config.toml
n_layer = 12
d_model = 256
lr_router = 0.00199
train_tokens = 2043000000
steps = 7794
Below are experts of layer 5 (counted from 0) of a mixture-of-experts language model. Rows are named router (the router's row for the expert), gate (a neuron's input weights, with its number), up (a neuron's input weights, with its number), down (a neuron's output weights, with its number) and show model dimensions 0-63. Each number is 128 + 32 x the weight over its row's rms, rounded and kept within 0 to 255.
Before each expert's rows: "gets" lists some tokens that make up at least twice as much of what it gets as of all text; "raises" lists some tokens whose logits its average output raises strongly, later layers aside. This comes from a sample of Wikipedia text that the model never trained on. Tokens count by the router's weight.

# expert 38
gets: "it", "le", "ion", "e", "ity", "ce"
raises: ",", ".", " and", " in"
router [124  88 135 118 115  88  55 101 131 131 127 141 108 159 147 155 116  93 145 137 110 112 112  92 108  85 144 131 143  62 146 143 140 134  75 140 151 157 119 150 131 111 129 136  96  92 111 147 165  84 123 104 168  83 134 167 105 173 187 154 146 115 146 195]
gate1 [ 86 110 156 169 123  84 145  86 146 159  86 146 100 145 191 125  92 143 105 117 178 133 174  84 209 122 156 100 126 148  82 147 126 135 137 142  85 173 126 123 124 127  95 130 143 128 138 152 111 118 170 165 159 154 168 153 105 132 147 110 141 164 123 175]
up1 [155 131  95 107 153 119 177 110 123 128 141 181 137 108 123 114 139 132  81 110  84  76 118 146 112 181 151 151 174 165  71 108 170  61 144 119 138 122 147  77 150 103 151  52 109 170 103 117 173 152 205 129  97 162 132  96 140 136 140 120 144 101 152 136]
down1 [154 196 195 158 111 196 128 119 164 156 101 128 175 142 197 115 127 128 148  97 139 192  96 183 138 134 118 108 184 100 142 167  90 156 133 185  71 125 137 123 144 102 152 140 112 148 137 121  96 114  68 142  95 147 135 162 146 111 184  90 132 144 115 112]
gate2 [108 142 108  80 130 140  79 108  66 124 171 122 112 178 176 140 130 114 142 134 118 130 135 132  97 110  68 148 108 152 139 174 136  79  89 159 123 122 122 132 154 122  90  98 172 229 128  93  93  99 167  63 211 222 154 135 173  52  74 107 118 150 127 137]
up2 [120 106 139 112 158 157  69 115 112 168  60  79 111  55 103 114 112  85 134 101 107 136  61 188 168 117 192 114 134  86 104 145 110  77 131 162 120 126 118 111 132  98 133 126 167 134 165 131  74 149  94 143 159 197 109 129  99 130 112 151 122  77 118 120]
down2 [ 91 162 162 136 176 102 135 113 102 170 195 123 133 100 111 102 171 165 110 144 144 121 131 168 158 132  89 136  93 111 126 135 122  96 145 147 153  65 141 117 135 201 162 122 143 145 153 165 137 173  43 156 114 110 134 124 136 143 148 171 139 145  75  74]
gate3 [120  91 164 142 118 141 158 120 145 170  91 173 110 134 166 109 151 124 126 135 122 124 100 165 141 156  84 186 141 219 109 195 122 133 156 165 109 174 140 157 150 107 170 136 117 134 141 149 122 124 103  74 103 176 154 147 114  80 109 156 176 143 154 124]
up3 [138 187 153  56 160 142 128  53 130 158 119 134 193 161 139 133  58 135  84 149 117 210 157 143 157 123 118 130 125 106 170 157 179 142 139 138  93 101 130 118 176 143  81 114 131 187  98 159  93 133  94 106 142 115 180 124  53 119 180 128 100 179 111 128]
down3 [138  99  53 127 147  76  77 104 130  57 154 145 138 104 143 162 137  69 101  98 107 162 135 116 152 138 171  81 125 130 136 127 157 138 148 133 151 166 133 107 126 136 136 177 123 107  98 161 131 160 116 135 112 113  60 110  92 100 104 100 110 102 133  73]
gate4 [140 158 142 109 168 113  75 111  81 132 160 129 122 129 147 171 130 120 147 147 157 147 133  76 118 128 170 132  58 105 140 173 135 187  39 132 161 126  99 127 155 173 148 116 198 111  91  60 162 168 128 169 177 111 152 155 155 126 118 128 147  80 158 134]
up4 [181  62 138 113 143 110  85 164 132 158 110 133  84 120 161 132 156 140 120 123 111  68 125 126  89 151 177  81  89 184 149 115 134 135 175 130 151 128 142 127 135 155 172  95 204 111  79 171 153 134 135 142  95  87  63 104  97  86 112 170 160 135 166 106]
down4 [ 99 139  97 141 182 193 152 116 164  96  69 115 154 154 160 140 129 153  99 155 120 103  85  91 149 141 119 149 158 105 112 139 125 156 135 134 110 101 149 158 175 108 118 127  96 135  90 118 182 119 138 104  41 133 140 105 104 131 138 100 171 103 126 144]
gate5 [165  64 154 114 104 105 130 100 166  94  91 104 129 133 148 120 185 136 106 141  98 124 119 166 105 120 123 110 140 170 135 116 184  95 130 185  82 134 157 165  97  95 137  98 109 160  82 156 100  59 195 128 108  48 124 104 143 143  99 119 106 142 118 157]
up5 [120 183  79 130 103 116 112 113 153 150 185  69 102  80  82 131 141 103 146  90 110  45 167 157  88 131 153 137 115 126 126 145 119 126 122 157 103 100 142 106 163  93 127 154 124 129 117 118 108 135  80  87 144 127 178 112  96 124 105  96 140 184 149 159]
down5 [119 139 125 145 176 122 162 176 114 125 105 132 133 100 140 102 118  55 181 123 115 127 111 142  99  97 151 112 117  81 121 159 179 126 160 157  76 150 119 160 116 135 131 150 123 112 155 128 193 201  69 110 169 130  94 136 164  80 139 125 168 100  81 105]
gate6 [145 115  56 172  67  66  44 166 125  86 112  95 158 146 107 129 162 132 142 103 110  68 190 146  83  88 155  73 139 121 117 161 164 107 159 146 104  88 136 169 131 118  90 147 144 130 128 150 118 141 175  80 146 151 114 106   6 195  93 177 108 175 114 161]
up6 [ 88 120  73 143 114 178 121 157 109  98  43 130  70  94 162  67 131 126 116 148 126 118  43 141 158 137  93  87 116 132 152  85 116 150 104 141 149 124  96  89 100 136 126  96 105  58 156 138 119 166  86 176 134 156 149  88 124 143 118 165 114 148 151  91]
down6 [213 113  82 156 141 162 143 143 111  83 164 103  91 125 112 171 110 136 146 156 111 106 153  80  88 117 130 155 150 149 142 124 147  82 164 118 157 101 142  99 180 111 138  82 179  51  66 110 164 156  90  91 136 103  97 111  77 163 177 127 120 152 119 157]
gate7 [131 122 141 131 138 184 101 136 102 159  50 117  81 137 140 122 108  71 115  71  89 122 119 138 152  88 152 148 191 150  54 100 164 138 128  94 189 147  93 108 144  76 147 156  95 122 129 149 134 138  75 154 170  88 153 149 191  94 144 108 122 116 199  87]
up7 [127 108 236 158 116  82 124 130  51 135 124  50 131 138 100  78  95  95 144 154  87 118 183 150 167 114 151 123 162 120 124 142 181  94 160 122 142 100 140 161 112 122  96 140 144 119  80 166 100 147 112  97 138 115 184 120 146 121 119 144 138 162 167 112]
down7 [ 92 145 100 126  80 100 158 144 202 129 129 170 115 150 117 155  83 133 128  77 108 123 151  84 165 114 106 147 154 113 122 157 129 123  86 109 100 104 110 153 181 120 153 171 119 109 114  78 101 161 139 121 128 144 147 167  72 153 107 127  95 126 174  66]
gate8 [139 122  86  95 109  96  99 120 116 164 130 107 191 128 131 164 122 182 112 159 140 106 135 114 110 138  99 139 138  88 117 113 151 127 182 144 182  94 111 119 110 122 165 139  97 105 138 142  85 107 170  98 142 139  99 126 219 153 157  88 133  79  96 119]
up8 [ 86 199  82 160  98 128 143 160 127 129 149 113 132 129 135  77 133  81 114 144 118 108 168 156 124 136 119 160  95 121 180 108 126  85 127 147 122 102 128 123 107 121 134 147  80 146 146 104 134  79 127 121 143 132 152 100 140 159 133 151  86  98  93 112]
down8 [ 79 138 143  83 143 133 125 134 167 106 133 123 112 102 156 108 113  67 114 202 133 152 178 116 152 156 160 144 154 217 128 100  82 130 113 112 122 115 123 113 129 116  80 104 108 116 113 106 121  88 161 117 149 155 139 140 129 134 117 130 132 131 108  68]
gate9 [171 112 198 137  78 128 122 180 120 142 138 195 175 183 106 150 133 100 156  96 104 145  96 131 174  76 133 145 139 120 115 116  97  99 186 101 133 102 151 131 148  98 133  95 127  68 144 187 170 130 144  75 167 125 127 130 109 124 127 151 163 100 124 138]
up9 [193  97 125 122 168 110 172 137 190 105 136 167 148 131 171 122 146  95 128 153  62 162 176 125 132 102 126 174 122 123 161 143 101 149  62 149 161  85 118 101  78  84  98  74  92 205 133 154 164 118 108 156 158 118 153  91 144 101 121  89 126 156 117 201]
down9 [139 131 134 150  84 164 118 199  67 171  92  65 100 107 126 155 138 147 184 113 128 119 155 108 150 110 167 132 146 123 131  85  85 147 127  89 136 112 142 104 119 123 133  89  87 101  77 178 122 107 112 113 104 142  70 153 119 150 159 104 169  77 127  20]
gate10 [124  76 115 109 138 139  75 136 178  75 106 165 110 114 102 143 132  55 122 152  98 108 170 173 114 167 192 107 139 107 167 158 101  85 155 146 114 155 156 103 106 142  88 109 155 136  80  55  64 156 124 112 105 138 185 165 134 169  99 128 181 154 146 136]
up10 [ 64 106 118  91 191 130 141 139 137 154  87  93 134 113 149 119 131  99 121 125 113 165 143 128 140  80  92 181 147 110 119 130  86 123 105 160 132 108  84 117 135 136 143 132 105 137  92 182 114 146 136 105  96 120  88 122  94 124  97 159 105 129 177 103]
down10 [117 166 151 180 126 174 200 100 133 107 133  99 130  85 133  71 101 149 101 162 160 100  95 109 135 103 106 102 106 149 126  95 148 105 124 100 142  97  93 125 166 106 105 149  71 172 123 154 187 105 106 111 139 118 104 175 211  72 151 125 183  99 144 102]
gate11 [157 131 115 108 177 124  62 188 117 182 103  98 159 148 153 102 165 108 111  88 157 154  93 116 159  97 119 107 193 138  84  65 115 126 126 120  69 155 166 206 138  85 122 143 153  90 181  97 160 123 151 105 123 130 144 167  78 184 130 158  99 133 101  90]
up11 [137 103 152 156 104 144 147 177  92 103 193 129 136 138 174 166 183 114 117 133 148  83 123 103 162 113 153  85  96 154 100 107 142 183 106 145 125 134 174 186 143  91 187 111 161  70 139 142  65 120 154 118  97 162  92 154 140 109 183 190 140 155 127 115]
down11 [134  93  92  73 119 144 151 137 178 183 148 175 173 117 190  49 112 136  96 155  96 118 174  45 124 107 120 189 143  99 192  95 123  83  72 169 100  86 141 103 150 122 153 142 141 114 133  89 139 132 154  97 126 144 142  77 121  90  91 126 149 178 102 146]
gate12 [112 141  98 109 130 123  95 108 175 112 127 142 105 148 177 132 155 135 100  77 140 184  98 184 147 134 119 130 122 170 139 149 116 173 136 108 133 111  84 138 131 109 106  91 120 196  93 130 119 174  99  54 140  96  90 134 137 116 145 148  97 132 139 149]
up12 [111 141 108 144 132 149 141 163 141 144 157 130 130 167  77 172 170 127 143 145 151 156 114 131 149 111  99 100 151 189 106 120  77 114 116 153 128 192 158 142 121 137 167  76 144 156  75 132 154 117 170 121 159 144 146 106 159  97 123  97  55 106  71  55]
down12 [ 91 132 120  86 140  89 170 140 131 136 149 132 150 130 133  84  83 117  91 198  71  86  95 106 138 135 139 141 107 109 109 108 106 151 139 153 158 128 172 194 105  84  52 180 139 187  67 136 167 162 127 183  92 123 121 114 113  72  80 147 191 147 105 141]
gate13 [159 144 117 170 123 149 121  56  86  82  80 106 129 133 164 152  64  93 137 139  93 108  34 109 129 113 154 190 158 124 154  39 173  92 115 164 127 142 118 120 141 131 142 114  94  93 114 112 148 142 121 158 152 156 151 177  67  88  94 107 125 144 178 142]
up13 [108 107 150  75  88 165 195 143 115 165 100 111 142 109  91  76 141 124 157 141 184 101 152 164 135 132  99  82 139 160 118 115 160 151 119 137  33  92 132 144 101 174 100 140 143 200 173 177  92 136 137 130 176 107  97 120 175  96 103 131 193 191 101  82]
down13 [193 130 121 123  91 103 108  98 143 134 124  80 152 120  65 138  61 122  90 112 108 210 151 104  48  91 131 112 168 156 127 146 120  99 177 157 103 186 150 139 124 123 152 140 135 143 119 181 138 107  94 144 126 103 115 178 110 136 119 140  98 105 121 141]
gate14 [129 134 107 107 130 100  99 119 135  90 104 157 139 176 116 122 131 146 142 153 112 139 157 161 137 130 148 101 145  80 138  98 105 116 118 119 136 145 120 159 173 139 144 103  92 133 165 207 116 106  95 153 128 142 181  98  77 174 115 125 145  93  87 102]
up14 [ 75 150 120 110 125 165  91 110 152  92 117 162 160 190 120  97 178 123 141 138 115 148 119  92 156 197 118 154 137 131 156 118 172 172 145 116 133 183 162 104 114 155 119 111 126  93 140 116 122 132 166 159 175  83 130 160  94  83 177  96 112  90 107 121]
down14 [137 178 114 134 100 121  78 102 164 119 118 112 157  98 117 120 121 141 134 113 119 135 128 123  79 116 102 156 172 147 127 116 145 128 103 169 211 114  86 135 117 113 175 104 181 166 109 138 122 137 140  97  75 136 140 115 164 112 116 113  81  96 166 114]
gate15 [ 60 118 103 177 130  90 125 149 103  53 145 129 156 155 137 139 155 135  75  88 134 114 144  86 148 115  81 160  76 158  97 125 145 111 150 194 145  96 102 150  72 130 135 117 103  98  94  94 138 126 109 177 142  95  83 159 146 154  80 109 101 161  93 151]
up15 [147 116 127 123 123 153 167  82 190  48 141 161  83 120 108 192 165 131 130 149 103 159 147 101 187 119 173 156  58 127 156 101  60 180 114  16 103 132 112 106 172 122  89 110 118  96 125  86 152 120 106 126 114 157  79  32 120 114 130 129 140 161  95 177]
down15 [ 71 111 202 156 135 145  91 117 126  93 168 168 146 123 101 134 151  83 163 128 148 133 119 111 145 108 119 191  67 145 112 143 135 100  88 114 146 138 189 115 105 150 102 131 117 139 107 157 135  97 203 140 111 113 101 126 167 156 217 174 148  80 153 100]
gate16 [134 110 131  78 130 129  71  86 177 190  91 140 135 136 124 147 162 129 170 129 106 125 167 121 155 150  85 148 122 132 102 113 127 113 136 177 105 158 173 126 110 140 101 165 114 129 166  89 135 107 134 139 138 147 170 121 137 177 140 118 144 114 146 211]
up16 [ 93 119 170 105 146  59 122  86 144 153 144 143 119 102  85 128 120  57 136 137 131 120 150 112 136 141 151 125 116  86  96 137 108 145 160 133  97 145 170 110 168  88  50 177  89 110 113 125 139  93 207 139 114 129 161 137 119 128 164 149 159 175  89 167]
down16 [ 78 114  82 127 162 101 141  94 124 127 134 122  96 184 184  91 156 117 148 112 126 107 155 144 134 114 133 140 109 106 102 170  72  90 146  99  84 108  75 143 123  94 110 112  81 137 155 125  98 160 128 101 100 109 130 110 161 138 189 175 170 101  92 135]
gate17 [139 122  87 139  87 130 111 158 139 167 126 162 120  93 120 133 137 152 106 128 100 118 130 110  95 110 125 134 133  88  87 100 144 103 110 152 174  89 105 139  86 154  88 164 120 190 130 135  97 119 167 144 125 143 137 113 100 181  99 100 121 118  74 220]
up17 [102 155  99 119 118 125 128 125  92  62 150 128 172 191 118 113 100 115 156 169 102  81  96  99 146 122 128 120 160  93 136  76 147 125 133  77 121 138  95 159  67 119 129 137 164 181 135 123 147 130 192 145 167 119 132 154 107  90  86 202 107 165 111  83]
down17 [ 73  74 126 189 183 123 121  54 130 129  61 123 110 110 126 105 113 134 152 127 141 135 151 105 101 181 171 162 182 164 156  93 202 159  84 171 201 121 132 108 149 103 139  69 114  84 177  98 134 126 165 178 145 126 106 127 122 152 116 103 125 112 123 108]